{
  "d_expert": 32,
  "moe_layers": [0, 1, 2, 3, 4, 5, 6, 7, 8, 9],
  "balance_bias": false,
  "init_std_router": 0.0236,
  "n_head": 3,
  "head_dim": 32,
  "norm_eps": 1e-05,
  "qk_norm": true,
  "init_std_qkv": 0.0462,
  "warmup_steps": 55,
  "final_lr_fraction": 0.1
}
Below are experts of layer 2 (counted from 0) of a mixture-of-experts language model. Rows are named router (the router's row for the expert), gate (a neuron's input weights, with its number), up (a neuron's input weights, with its number) and show model dimensions 0-127. Each number is 128 + 32 x the weight over its row's rms, rounded and kept within 0 to 255.
After each expert's rows: a language model's description of what the expert responds to. This comes from a sample of Wikipedia text that the model never trained on.

# expert 45
router [125 128 100  89 148 130 158 125 124  88 122 120 151 120 123 118 138  94  98  74 157   4  97 132 118 125 119 103  82  99 129 147 155 117  98 170 127  89 159 107 123 112 108 147  57 130 143  71 187 204 112  84 114  80 156  99  98  49 173 142  90  77 131  69  92 152 115 107 139 137 106 118 128 141  67 116 120  97 117 178 132 141 114 101 167 157 146 145 130 147 161 111 150 113 122 146 102  91 117 119 161 120 142 113 123 130 101 160 105 175 127 101 102 150 135 139 124 135 145 179 167 152 142 217 114 139  36 121]
gate1 [179 119 114  79 145  93  97 157 155 145  43 116 179 163  79  70 134 122 157 105 171 127 141 108  95  72 110 100 151  78 175 148 163 111 104 164 122 143 186 116  82 120 157 117 136 105  77 157 161  86 117 139 123  78 137 102 108 169 122 133 111 127  77  86 173 149 133 151 120 165 163 132 152 142 112 165 140  88 172 133 116  99 169 112 163 125 104 160 124 131 131 122 187 126  58 119  50 151 124  95 120 137  76 165 148  80 170 174  94 121 129  90 104 148 114 133 182  65  95 126 132 140  93 170 140  99 120  87]
up1 [ 98  75 123  96 181 168 151 117 125  85  92 140 132 164 115 109 110 145 137  86 146  78 154 134 100 151 155 108 134  64 119 133 134  82 113 138 103 135 172 168  53 117 115 101 168 179  58  92 131 124 118 163 106 183 194 149 159 101 150 125  77 120 124 105 163 141 158 146 125 173 103  82 115  87  82 165  91 126 195 108 111 165 137 156 104 120 169  88  67  78 109  77 110 144 158  69 110 170 134 111 102 107 138  29 130 169 155 147  85 144  96 122 116 120 101 128 155 118 161 130  93 134 102 143 150 122 120 140]
gate2 [104 126  83 124 108  61 127 100  70 158 160 122 177 142 100 155 186 122 117 121  91 223 148 184 178 129 195  85 124  71 106 131 196 152 157 171 128 148 117 123 190  70 112  94 188 137  85 163 156 127 175 144 106 144 147 145 116 136 162  94 129 165 116 143  90 136 110 120 160 114  98 159  73 160 123 109  98 107 105 129 144 112 154 157 145 103 135 106  98 148 153  97 122 104 126  94  71 112 119 126 106  98 204 124 122 154 139 118 149 148  96 172 149 137 146 109 103 131 123 171 193 101 104 121 129 146  81  67]
up2 [109 112 122 138 103 123 152 148 146 135 147 157 100  89 164 132 108 181 162 142  88 162 142  96 153 133  74 115 178 122 129 144 146 105 145 168 120 116 153 158 144 113 133 117 138  87 114  89 128 114 148  94 110 140 160 124 144 136  83 158 200 140  76  82 153 152 154 140 205 195 101  71 145 172 124  85 167 130  99 191 188 113 137  70 107 114 140 126 107 149 130  86 119 160 120 166 175 141 110 196  78 125  78  88 108  99  97 116 121 114 153 154 106 201 150  49  96 131 116 205 127 145  84 105 147 141  91  99]
Place and taxonomy nouns. Head nouns of names and labels such as States, University, Kingdom, family, people, km, plus taxonomy and status fields like Class: and Conservation status:.

# expert 23
router [182 102 130  93 112 103 125 165 110 143 130 198 112 133 149 109 144 145 162  88 175 173 129 139 133 116  65 129 179 127 173 126  94 144 162 215  83 152 166 111 155  90 139 110 184  99 162 159  98 125 126 130 127 128  78 116 134 146 108 152  85 111 219 119 184  77  81 144 163 104 100 141  85 103 168 193 191 159 119  74 137  73 140  94 147 126  73 107  76 132 116 161 110  93  85 125 168 142 132 128  95  96  99 150 137 144 149 124 143 107 114 138 148 148 147 151 147  92 130 143 179  75 151 119 121 134 180 110]
gate1 [177 137  69 127 159 157 161  90 122 110 129 100 113 108 107 163 123 105 161 132 107 144 140 155 111  98 139 144 106 105 115 100 102 110 133 113 109 141 122 123 161 147 108 143 115 167  94  90 152 101 201 108 128 134  80 150 161  93 129  92 120  64  49 108 144 177 209 170 153  83 126 110  69 157 131 150 188  93 109 146 144 137 133 104 163 159 138 140 102 152 141 154  98 148 130 132 181 113 189 109  37 165 132 134  54 172  98 162  95 155 160 111  86 204 173 158 102 106 119 116 134 160 178  92 128 128 146 149]
up1 [122  84 112  70 135 111  83  63 105  81 109 139 124 145 192  74  65 115 163 147 108  90 154 188 124 100 164  56 133 133  87 121 107 132  71 100 155 103  86 118 147 164 131 145 147 134 123 123 117 156 168  95  87 153 116 129 115 128 103 119 130 163 130 139 188 149 106 154 119 109 105 197 124 132 121 108 180 187 165  98 107 123 112 163 133 115 174 115 155 102  63  88 115 125 152 180  55  87 179  59 134 124 109 104 151 132 117  98 200 138 108 149 125 141 139 152 109 106  97 157 109 114 108 113 116  75 144  73]
gate2 [114 132 128 123 131 140 115 148 121 151 142 121 147 127  68 195 106 146 110 108 211  78 147 118  99 170 213 109 100 144 101 137  77 149 149 119 112 106 157 159 192 104 178 120 117  98 103  93 123 133 144 169  92 128  88 130 195 112 163 114  43  78 154 122 151 166 182 133 153 127 165 136 172 167 110 143 182 121 148 130 112  97 190  84 114 116 142 138 151  99 147 150 154 147 124 105 113 141 119  56 133 116 126 144  54 136 138  91 154 127 169 114 132 115 158  93 107 127  71 109 107  96 149 205 127 122 184  94]
up2 [113 169 147 174 111  95 108 130  99 136 170 193 125 144 148 115 171 123 129 102 144 120 114 183 112 134 147  86 112  95 123 154 148 133 125 139 160 108 151 169 128 168 115  85  89  89 146 105 137  94 133 104 156 122  66 153 102 173 137 154 134 160 140  79 141  50 158 130 183 115 149 159 126  62 142 119 136  73 134 134  90  93 151 138 148 118 108  91 150  56  94 151 106  93 134  45  87  91 101 122 100 138 148 159  88 149 156  51 137 225 113 141 126 113 169  60 162 116 161 127 102 101 182 160 125 115 115 130]
Linking prepositions. Prepositions joining noun phrases, overwhelmingly of, also with, by, including, among, as in part of, one of, such as.

# expert 37
router [ 34 150 116  81 108  34 114 123 150 102 153 116 185 158  84  87 139  85 135 123 160 136 131 154 130 159 126 190 119 149 171 168 112  83 147 149 115 173 107 116 172 120 129 166  92 197 148 129 198 159 140 180 106 108 127 134 112 145 105 139 129 130  89 122  97 166 157 138  85 116  66  83 102 156 142 174  81 147  88 163 134 139 165 143  91 106 160  95 108 104 152 137  54 143 130 137 123  90 100 158 100 140 126 126  69  97 146 152 166  95 164 154 202 122 124 147 134 145 137 158 170 132 100 153 147 142 109  95]
gate1 [122  93 106 145 101 204 123  95 115 177 124 152 140 102 163 128  66 122 144  65  94 127 119 122 120 128 177  90  75 192 144 150 111 104 204 160 174  73 141  99  95  50 142  72 120 177 159 137 141 106  97 175 117  85  76 119 143 116 119 114 101 107 111 134 120 117 113 110 150 149 140 135 140 125 130 116 123 118 138  99 126  69  98 128 111 148 106 145  72 156 109 154 112  97 199  82  82 123  96  96 152  86 160 110 124 100 142 106  89 178 137 121 125 180  75 157 115 152 107  81 155 129 101 123 146  36 123 158]
up1 [ 77 137 130 187 143 100 110 168 166  98 156  99 158 107 118  97 128  80 154 134 148 103 142 130 161 120 132  50 191 127 154 141 101  94 137 112 149 168 143 107 135 125 135 118  98  74  77 133 175 119  82  88 112  86 149 139 165  82 103 152 168 151 136 137 171  88 140 142 100 150 156 125 150 157 144 178 138 137  52 101  65 126 189 113 145 138 111 135 129 152 193 237 128  95 157 147 118 196 104 102  86  71 173 110 153 150 105  92 118 102 121 125 134  85 134 126 120 107 148 174 135 126 121 163 161 133 169 169]
gate2 [ 66  97 134 136 106 108  68 129  98 176 131 115 155 136 162  87 115 121 188 146  82 109 118 117  87 116 145 107 115 152 142 171 145 115  80  67 152 148 107 114 111 171 137 114  64 116 133 192 116 139 151 175  85 112 103 127 166 197 202 106  81 100 156  90 138 147 199 143 154 150 153 147  27 171 115  89 129 146 124 167 100 140 136 134 119 152 116 131 176  97 166 137 101 124 167 152 100 176 114 115 165 191 168 107 160 186 147 138  96 116 120 142  96 152 172 131 132 134 166 128 130 137  87  76 146 144 109 127]
up2 [124  43 143 118 113 157 116 149 111 113  30 146 134 144 187 119 152  71  94 108  94  74 175 140 103  99 146 106 200 148 162 115 160  81 131 118 217 122 108 142 120 121  95 190  74  74 129 181 109 165 169 142 128 110 154 181 140 147  91 145 144 133 160 169 139 105 122 140 153 149 164 112 112 171 110  91  99 112  99 166 127 157 144 155 149  77 190 161 134 177 101 125 141 131 126  92 140 142  82 171 131  79 112  79 181 165 149 106 146 119 151 150 114 107 132 134 140 152 119 168  99 131 152 155 157 110 147 103]
Word-final endings in names. Final endings like e, es, z, ians completing foreign names, places and plural group nouns, as in Massimilian-e, Gome-z, Comunicacion-es, Schul-z.

# expert 32
router [176 117 129 154  84 110  91 118  80 139 133 122 138 114 121 115 111 190 121 127 141 154 141 139  88  88 165 151 107  97 153  35 208  94 185 100 110 139 155  99 109 150 140 112 103  78 106 134 164 165  84 159 129 156 154 143 120 140 133  98 111 184 150 120 109 145 136 138 119 135 165 139  66  73  67 123 137 149 127 143  78 157 117 150 116  84 110 117 137 113 116 167  88 136 152 128 108 134 151 144 107 101  92  99 107 154 155 136  74 133 107 189 179  38 123 108  88 120  85 127 145  85  95  72 150 157 165 213]
gate1 [147 112 157 168 131 174 147 113 121 147  83 198 131  58 157 144 163 100 172 114 135 179 114 124 168 134 152  85 146 114 153 132 166 121 148 176 141 103 123 100 102  63 137  78 144 115 174 106 151 137 119 130 100 162 152 126  91 166  71 160 105  76 143 100 142 153 136 139 123 117 127 148 153 137 114 158 165 141 106  95 107 179  92  47 119 131 118 117 107 163 165 144 181 157 166  82 119 170  40 130  64 129 107 140  82 122 133 202 133 158 115 128  45  78 175 143 101 149 167 133 132  89 126 148 118 155 129 139]
up1 [166 123 124 157 141 113 153 117 133 153 145 140  92 107 173 115 122 201 130 122 172 172 104 119 162 101 145  88 158 156 103  81  74 120 118  87 114 161  69 134 116 144  99 165 111 101  64  85 161 108 104 118 132 179 149 125 179 144 157 140 192 110 123 178 151 157 127 157  79 116 104 186  92 151 139 121 120 190 171 122 150 110 181 111 141 134 118 135 140  60 108 174 133 151  52  83  74 116 137 116 136 110 128 137 122 165  89 157 133 174  93 149  94 150 122 123  71 198  84 152  89 154 171 101 107  80 110 167]
gate2 [106 114 185 161 140 124 106  50 114  74 136 176  92 128 227 165 173 144 194 119 100 146 115 131 107  96 190  77  81 125 103 119 131 115 117 129 147 150 124 101 140 118 177 153 130  96 185 150 118 154  72 109  71 145 168 106 126 126 137 123 118  85 131 123 124  65 106 194 148 131  53 124 117  94 136 134 127 114 180 108 105 143  91 126 143 131  97 134 122 129  81 129  82 124 145 121  76 105 104 108 149 124  83  94 130  75 152 112  94 215 107  83 151 103 135 147 153 184 134  80 113 145 114 121 102 150 110 110]
up2 [119 159  56 175 108 102 152 144 155  79 112 119 102 114 183 118 129 129 137  97 109  71 107 168 129 106 150  32 115 113  58 129 177  96  80 171 133 123 110 134 106 106  97 131 156 107  70 103 101  95 117 132 197 119 163 191 166  94 115 149 120 136  95 124 151  93 116 106 101 118 109 135  90 133 131 115 143 101 147 146 142 178 127  56 174 165  80 141 113 125 122 146  84 113 142 162  86 156 106  64 145  99 147 147 153 107  96 105 137 146 108  72 177  56 124  95 153 104 146 122  92 111 142 174  94  67 132 114]
Nasal syllable pieces. Word-piece syllables in, an, on, en inside names and words, like Fell-in-i, Stal-in, Niss-an, assass-in-ate, Mad-on-na.

# expert 18
router [203 174 123 114 116 232  53 170 168 127 126 103 169  97 171 124 120  64  89 163 130 163 147 145 101  79 134 138  91  96 123 106 119 116  80  92 109 144 156 151  84 182 110 178  74 137 174 171  91  65 114 149 117 138 101 144 101 173  80 133  88 140  98 168 165 120 124 114  86 136 200 121  87 153 151 142 130 130 121 128 127  95 140 186 127 135 183  92 118 108  99  96 135 167 136 159 101 173 129 120 138 173 161 105 129 137  99 167 132 117 132 127 135 132 109 143  85 142 151  98 148 143 122  98 175 123 125  68]
gate6 [148 118 108 137 182 105 163 121 110  65 168 164 135 113  98 148 101 109  70 193 104  95 211 150  93 120 148 198 110 147 144 146 170  77 199  61  91  74 129 101 134 143 139 102 161 107 134 144 121 143 160 145 116 147 111 134 105  98 120 151  62  85 177  81  69 142 105 181  81 161 149 123 109 118 139  89 127  96  80 125  80 127 123 123 128  87 115 117 112 131 122 110 145 132 117 113  43 153 127 131 102  85 133 140 125 116  83 121 112 143 163 141  72  58 128 173 140 124  86 100 110 115 139 118 158 111 158  82]
up6 [113  93 144 104 132 136 129 151 116 108 118 161 122 184 130 127 101 139 133 190  95 128 105 156 217 127 149 112 176 105 198 193 145  97 211 124 170 116 169 203 123  92 116 102 143 145 109 148  74 138 137 111 128 143 147 137 127 138 123 144 179 166  78 170 104 149 109  76  96 153 112 163 113 113 134 104 134 155 119 139 136 159  26 153 116 136  73  92 131 120 163 117 141 122 145  95 105  95 197 132 118 173  86 125 169 134 129 109 166  90 181 147 135 112 138  99  86 107 154 139 184 129 133  75  88 165 122  89]
gate7 [ 92 145 188  96 152 125  17 153  88 149  94 160 122 108 125 155 120  76 121 193  94 134  83 129 130 113 138 123 125 113 151 120 139 191 141 103 129 107 123 112 132 171  92  42 140 142  95 170  96  68  66 144  95 123  76 113  87 118 154 130 151 132  91  89 115 138 117 143 156  86 159 144 108 154 128 150 113 125 117  86 141  97  69  92 129 140 135 124 111  97 163  94 115  77 149 114 148 112 185 112  90 114  83 152 135 168 139 195 133 170 144 154  82 132 143 147 156 111  77 140  66  97  80 134  79 120 170 138]
up7 [ 98  91 156  87 152  66  79 145  88 139 175 135 140 155  98 115  96 156 172 118 162 139 122 145 117 189 184 141 108 162  93 105  89  61 175  93 115  97  99 103 113 119 120  94 126 121 113  91 145 108  89 139 114 121 155 116 169 166 112 103 178 134 131 175 141 131 160 148 118 120 130 180 159 108 107 194 149 169 199  83 106 130 106  72 131 146  57  99 123 147 151  80 110  64 163 114 117 155 196 148 167 133 119 187 143 141 116 119  99 154 152 148  84  78 130 172 119 153 119 152  57 109 104 120 160 134 129  81]
Vowel-consonant fragments. Word-internal pieces like ac, at, it, op, ant after an initial consonant, as in capacity, glacier, Santos, ferociously.

# expert 19
router [186 106 134  64 124  64 129 116 117 105 105 132 126 104 148 119 146  60 112 165 118 127 110 119 146 106 134  91  59 140 131 104 111 108 128 135 118  93 135 150  91 123 192 137  70 130 141  97 103  93 153 132  87 161 140 137 103 186 124 198  95 120 110 141 150 148 165 108 131 112 106 107 159 157 129 133 151 112  65 131 175 133 105 122 128 158 148  47 113  80 104 153 202 114 114  94 139 114 108  49 159 105 150  99 137 107  98 136 106 193 140 106  36 146  89  83 148 125  84 155  81  89 160 176 152 146 101 111]
gate4 [144 114  99 170 127 113 107 144 100 149 156 118 109 105  68 104 120 132 166 100 166 110 162  80 163  83 104  80 156  74 130 127 162 142 126 142 159 141 137 138  98 172 116 157 117 106 121 161 159 138 100 140 175 141 159 123 108 107 106 125 169 192 139 186 147 109 137  85  73  77 124 120 137 110 123  74 160  78 144  63 146 144  83 182  89 119 170 129 147 122 157 114  91 117 124 163  84 175 142 134 182 109 135 118  56  81 171 133 179 108 111 126 113  87 191 181 156 151  98 100  75 101 139  72 111 126 112  50]
up4 [119 109 129 101 177 135 190 207 169 127 102  76 128  97 140  98 142  83 105 163 124 129 118 146 129 126 120 122 105  82 190  83 166  82 117 106 133 136 141 100  47 146 122 134 165 111 115 109 143 185 171 114 170  94 114 131 117  82 175 171 180  95 124 113 120  97 148 111 161 145 100 136 156  99 148 181 162  63 103 185 161 142 129 133 144 143 127 106 110 183 178 171  98 159 125  89 121 137  77  83 130 148 122  84 101 113 126 162  27 100 131 146 103 142 124 165 154 130 119 103 112 108 143 194 109  80 113 150]
gate5 [136 174 104 173 142 108  80 148 119 115 138 129 136 139 115 163 146 142 155 129  65 123 175  90 178 154 150 145  82 173 122  47 129 164 118 109 128  95 139 121 109 127 155 106  82 112 100 170 173 123 126 139 139 155 178 161 101 188 106 136 160  93  99 142 138 139 126  94 124  75 140  59 116  98 168 108 128  38 146 101 202 100 110  89 171 163 135 162 165 139 141 140  87 143  45 109 169 131 121 138 134 149 143 127 154  83 130 126 152 185 108 203  74 110 173 154 171 124 130 123 153 117 149  93 134  75 111 122]
up5 [135 151 134 166 139  91 126  90 108 108 193 162 116 155 152  84 122 133 127 116  88 193 140 151 154 139 105 118 130 128  92 116  99 102 134 173  60 165 102 153 133  78 178 130  49 132 112 153 114  83 117 164 168  88 126 196 129 118 127 127 171 142 137 151 139 146 108 197 106  66 149  77  58  90 158 158 141 120  98 130 147 106 151 132 121 124 182 115 186 161 158 116  97  94 146 111 122 183 133  76 141 156  93 158 141  84 119 114 115 101 107 154 143 165 143 103 142  80 155 152  47 129  79 127 189 101  97 159]
Institution and place nouns. Common nouns for organizations, places and systems after the, a or 's, such as city, government, station, club, plus suffixes like ision in Provision.

# expert 31
router [129 117 186 153 114 190  90 120 102 155 115 129 141 134 173 116 112 119  71 120  87 184 200 108 123 175 123 145  94 102 102  43 158 137 113 148 142 167 125 151 112 132 158 140  78 104 133 129 146  89  40 148 140 127 166 102 130 139 102 169 149 124  68 109 137 100 171 121 100 128 123 139 187 198 108 107 114 136 194 125 107 151 177 190 133 131 154 115 103  99  71 165 102 131 121 132 143 110 120 135 176 176 163  46 147  98 122 115 116 107  94 124 151 111 116  81 141 205 141 115 109 130 112  74 111 141 152 108]
gate1 [137 113 127 130 146 133  81 125 159 150 145  50 114  89 162 121 158 132 104 117 139 144  74 141 111 138 120 157  97  72 157 128 126 176  40 105 157 110 132  95 113 132 120 145  99 140 116 161  80 136 131 152  84 166 113  57 152  96 139 169 108 148 113 164 153 117 114 151 115 118 136 111  52 160 187  77 110 166 129  68 103 102 101 149 153 191 105 124 127 104 127 114 106 153  41 126 128 183 131 150  94 161 120  82  83 134 135 110 152 124 153  57 116  72  96  88 106 166 129 136 129 141 128 206 136  94 188 140]
up1 [122 114 141 144  90 128  77 117 120 137  79 111 112 157 110 121 119 145 117 115 119 131 158 138 115 131 116 185 111  73 135 107  60 133  90 115 171 154 160 122 176 170 120  98 123 117 183  95 164 137 161 151 198 117 111 117  96 132  97 169  96 139 147 145 118 213 116 121 127 124 123 113 131 139 126  90 135 136 118 129 113 102 108 150 124 135 165 149 156 158 145 145 135 146 129 146 188 142 167 120  49 100 188 109 116 114 187  44  91  93 163  54 147 125  82  98  55 142  77 144 113 132 133  51 196  85 168 154]
gate2 [160 109 186 110 134 121 113 139 181 113 122 169 136 106  97 119 108 200 170 129 153 136 128 159 171 187 154 111  70  82 102 127 161 113 139 162  69 125 107 110 129 146  89  84 108 137 166 151 176  80 152 113 200 137 161 134 143 203 173 115  74 124 117 163 124 173 170 120 123 140 120 115 135 104 137 120 146 163 108 166 125 131 149 112 105 179 132 174 146  93 104 130 104 156 120 243 175 167 138 117 155 127 184 109  74 120  98 144 117  95 164 108 103 145 123  85 107 163 100 151 103 102 158 129 124 106 177 182]
up2 [163 123 161 127 169 102  85 163 127 100  85 121 119  99 137 178 102  86 126 143  86  98 156 148  87 147 183 152 137 141 130 147 125 169 115 170  58 107 114 129 151 119 132 135 111 206 117 144 139 128  79 150 175 113 118 144 171 196 102 155 109 112 118 108 112 197 170 155 152 140 160 108 115 153 112 123 188 176  95 106  98  98 150  95 100  94 101 110 187 102 144 141 181 167 140 136  91 225 108 130  99 157 106 150 108 137 166 133 118 145 142 171 156  97 104 163 139 120 163 159 104 142 120 140 119 211  48  97]
G/ag pieces and capital stems. Pieces with g like ag, ig, ug, eg, and capitalized stems like Sc, Ed, Ad, as in DiM-ag-gio, colle-ag-ues, E-ug-enics.

# expert 9
router [164 125 137  91 158  54 161 130 121 182 145 127  97  97 138 105 156 133 179  99 131  82 104 140 139 165 110  98 157 152 118 140  77 151  67  99 105 130 122  82 141  41 102 119 163 123  84 148 135 143 138 113 130 118 168 176 106 127 145 131 128 110 139 140  83 127 161 176 139 109  33 114 169 103 143 125 113  95 135 151 130 172 142  75 144 123 147 142 103 152 155 153 117  99 139 100 218 135 105  67  59 111 120 131 117 153 139  91 153 137 180 102 108 150 145 106 127 130 112  82  56 105 135 145 133 224 176 125]
gate0 [154  83 110 148 134 167 153 123 126 119  83 107  93 107 138  57 128 128 107 152 116 185 124 107 126  87 128 166 183 152  78 107 160 119 141  91 146 159 154 152 139 130 114 132 127 138  68 109 131 103 103 154 148 150 122 104 113 159 100  85  64 117 198 187 175 165 131 166 131  81 142 135 124  72 163 159 117 155 140 129 101  92 119 156 112  88  84 111 120  66  67 108 147 114  85 120 107  84  67 120  66  85 157 132  83 115 169  57 145  68 163 174 129 137 130 128 134 122 101 140  76 157 154 161 144 189 166 110]
up0 [136 109 128 131 143 102 125 160 119 179  47 109 125 106 104  96 124  77 120 144 123 135  72 127 157 102  87 150  76 164  99 150 169 179  78 126  94 184 104 145 160 137 126 128 118 124 123  88 147  95 135 136 188 114 142  84 142  88  88 127 133 125 118  68  53 122 114 115 159  55  71  86 115  93  83 170 118 109 140 132 166 158 140  73 175 108 143 139 147  92 100  79  57 120 161 169 113 115 145 133  70 160 190 156 133  56 167 146 133 133 131 167 154 135 117 163 130  71 157 120 129 127 135 170 139 127 146 162]
gate1 [ 81  97 158 111 128  90  67 131 163 151 147 141  79  99 143 183  59 130 177  80 116  97 103 147  80 114 104  77  92 160 100 105 118 193 118 151 140  88 109 157 123 145 169 123 126 165  93 126 108  93 192 176 146  64  73 167 112 117 119 136 132 125 152 110  73 104 154 144  67 118 141 155 187 142 109 179 159 118 119  89 154 158 124  98 153 103 110 133 160 129 143 107 126  96  73 130 143 109 119  93 104  77 165 165  81  91 189 118  83  79 120 116 135 113 108 178 132 106 128  99 111 123 141  95 153  80  69 113]
up1 [102 150  48 172 119 131 129 116 103 109 132 151 174 123 143 156 150 123  79 105 115 127 110  35 149 150 161 111 110 139 120 134 196 143 110 110 126 125  91 122  83 145 149 120 102 145 133 123 166 166  50 101 154 131 101 108 192 122  98 131 122 134 117  93 133 166 127 145 203 145 131 120 111 166 117 117 108 112 172 134 103 145 126 135 162 112  73  45 124 134 111  88 128 203 123 159  49 137  75 130  83  95 170 100 158 163 111 127 152 161 180 148 144 121 192  90  67 170  97  88 105 146 135 147 141 138 156 160]
Adverbs and auxiliaries. Adverbs and adverb endings like -ly, -ally (mainly, legally), plus also, not, then, later, and was, been, be after auxiliaries.

# expert 46
router [ 90  84 139 100 118 124 165 151  61 106 131 126 129 174 118 108  97 159  69 150  97 133 122 116 169 133 115  96 179 154  99 112 151 142  72  97 112 138 130 162 145  92 162 134  56 138 122 170 149 156 110 123 140  96  98 127 142 144 138 113 153  41  51 193 165 133 108 158 129 159 112 151 161 107 107 122 146 167  67 102 140 169 166 172 153 176 148  30 155 119 132 130 134 124 112 113 117 127 133 141 169 139 161 185 137 139  56 151  84 172 102 109 150 165 128 114 113 121 127 121 126 149 163 204 138  60 132 135]
gate1 [144 133 127  92  96 117 108 173  93 113 161 157 116  86 155 142 136 115 109 130 115 165 160 129 186  86 118 127 120 166 146 139 106 129  99 134  71 149  99 213 125 127 157 143 103 166 164 157 116  69 191 130  68 124 176 108 143  87  94  95  71 137 179 108 138 156 205 126 137 101 109 144 139 124 119 137 188 117 138 130  60 158 161  91 125 155  98 148 173 147 143 122  89 125 176  41 105 114 177 116 114 160 123 158  56  87 178 138  99  97 155  99 145  98 133 178 114 160 130  94 103  95 122 128 186 151 142 138]
up1 [169 121 125 168  99 127  98 125 103 179  97 115 109 161 165 147 126 135 128  92  74 154 112 133 125  62 103 204 170 166 140 140 101  96 139 143  79 156 133  94  86 126 143  98 122 194 122 133 223 114 109 129 134  66 140  68 206 148  86  82 169 131  65 116  85 116 111 113  82 121 112 181 109 126 119 120 109 141 108 108 111 152  70 135 172 159 112  88 127 165 132 111 120 106 137 111 108 164 156  72 146 126 219 148 117  93 117 121 101 121 137 175 143  91 103 137  97 119 105 106 173 145  88 108  95 107 130  90]
gate2 [122 142 125 168 168  87 126 147  97 148 133 107 124 165 162 141  96 164 136 151 131 145  74 161 119 132 161 179  91 108  30 178 116 153 155 123  85 104 109 114 136  88 182 115 136 114 123 165  60  92 170 164 109 156 173 119 145 121 183 146  92 128 119  99 106 101 104 119 154  98 119 143 111 166 143  90 104 140  92 139  89 181 156 124 179 101 230 133  98 149 121 118 114 121 132 104  84 122 153 160 140 151 140 119 134 183 140  92 192 112 120 111 121 143 140 149 150 164 199 181 143 175 151 173 155  59 151  91]
up2 [147 101 144 185  88  52 103 126 180 139 145 125 148 145 139 156 112 171  92 132 121 112 169 122 127 176 109 115 133  96 118  70 163 109 139 111 172 142 151 131 143 117 117 118 127 111  60  90 125  82 144 176 122 111 162 140 137 135 134 130  81 131  97 134 139 117 148 190 148 134  73 142 113 195  76  45 105 150 200 131 161  96 117 156 168 123  43 102 126 111 171 140 178 160 136  83 130 174 169 153 145 112 120 102 204 177 148 128 163 157 147  98 155 158 148 157  99 164  69 101 122 114 127 169 111 117 162 146]
Years, number ranges. Digit chunks in years, season ranges and scores, especially en-dash parts like –24 or –1, plus decimals and times in tables.

# expert 22
router [154 133 133  62 154 103 154 140 116  98 146 172  68 119 126 108 141 141 141 120 181 209 156 119 125 139 137 187 128 151 118 173  78 151 107  76 130 159 166 129 152  62  77 124 182 102 112 121 116 191 157 102 132 130 120 123 119  73 147 189 103 155 157  92 109  91 135 158 142 148  88 118 115 106 145 162 122 167 178 115 109 151 130 126 115 109  96 146 134 182 136 155  94 116 102 160 192 124  88 147  98  61 129 111 101 129 139 102 157 170 139 153 103  91 113 173 190 108 214 120  88  48 162 138 114 121 129 138]
gate1 [ 78 171 119 126 103 130 128 128 126 101 164 141 147 145 139 144 103 188 117  98 192 154 121 142 145 141 117 147 154 139 107 109  91  69 165  89 189 130 158 148 140  60 128 101 141 121 112 108  66 107 162  86 106 145 109  65 143 120 136 122 109 127 126  75  78 133 132 123  84 167 114  89 101 142 155 150 128 141 125 154  99 158  78 183  85 193 156 149  83 166  91 145 148  96 136 118  68 168 137 133 168 147 179 121 186 134  97  99 151 131 144 151 137 110 159 182  39 147 133 167 137  76 200 120 153 119  67 131]
up1 [127 119 145 136 148 129 131  54 144  83  92 130 152 109 167 142 145 132 111 117 162  94  59 158 120 145 170  80  83 172 116 121 173  93 187 108  81 156 144 160 158 152  98  85 121 192 116 155 113 111 127  91 123 129 159  97 120 137 123 129 157 161 137 113 180 156 153  96 170 168 135 209 135 186 146 138 137 163 101 129 121 111 128  77 133  68 145 155 169 145  84 130  94 127  89 161 166 121 194 125 179 155 110 146 100  75 129 173 147 115 109  78 103 139  97 152 151  91 109 109 186  80 143 183  82 120 170  90]
gate2 [166  78 113 133 150 116  74 171 130 134 135 121 154  91  75 125 119 155  58  99 160  82 103 129 114 179  89  95 138 124 171 147  57 138 135 128 160 113  90 108 128 104 134  83  65 139  76 152 118 151 100 139 170 101  69 103  94 169 186 137 132  94 115 121 142 105 122 159 165  90 140 110  91 102 164 158 148 151 129 133 156 138 142  92 118 152 151 111 156 124 143 161  83 132  70  89 157 171 161  71 130 164  74 176 102 193  93 190 128  84 104 134 112 109 172 104  82 125 100  92 147 121 126  67 166 169 115 116]
up2 [127 137  58 131 171  94 135  85 114 156 161 133 177 147 100 106 120 107 117 136 110  89 139 181 112 120 109 100 156 178 148 156 161  78 102  71 133 130 116 160  90  81 124 141 159 135  69  77 218 135 112  72 112  97  70  58 137  97 143  91 129 142 112 146  94 135 135 161 118 129 146 158 137 203 126 142  89 110 160 116  88 129 163  58 148 162 144 106 108 136 106 124  74 100 142 127 159  93 173 191 125 120 207  68 141 172 112 108 122 151 120 108  90 124 107 153 114 123 165 162 130 142 100 132  82 158 122 157]
Coordinating conjunctions. Mostly and, also to, or, but, & joining nouns or clauses after a plural noun or comma: acorns and camas, girls, to pursue.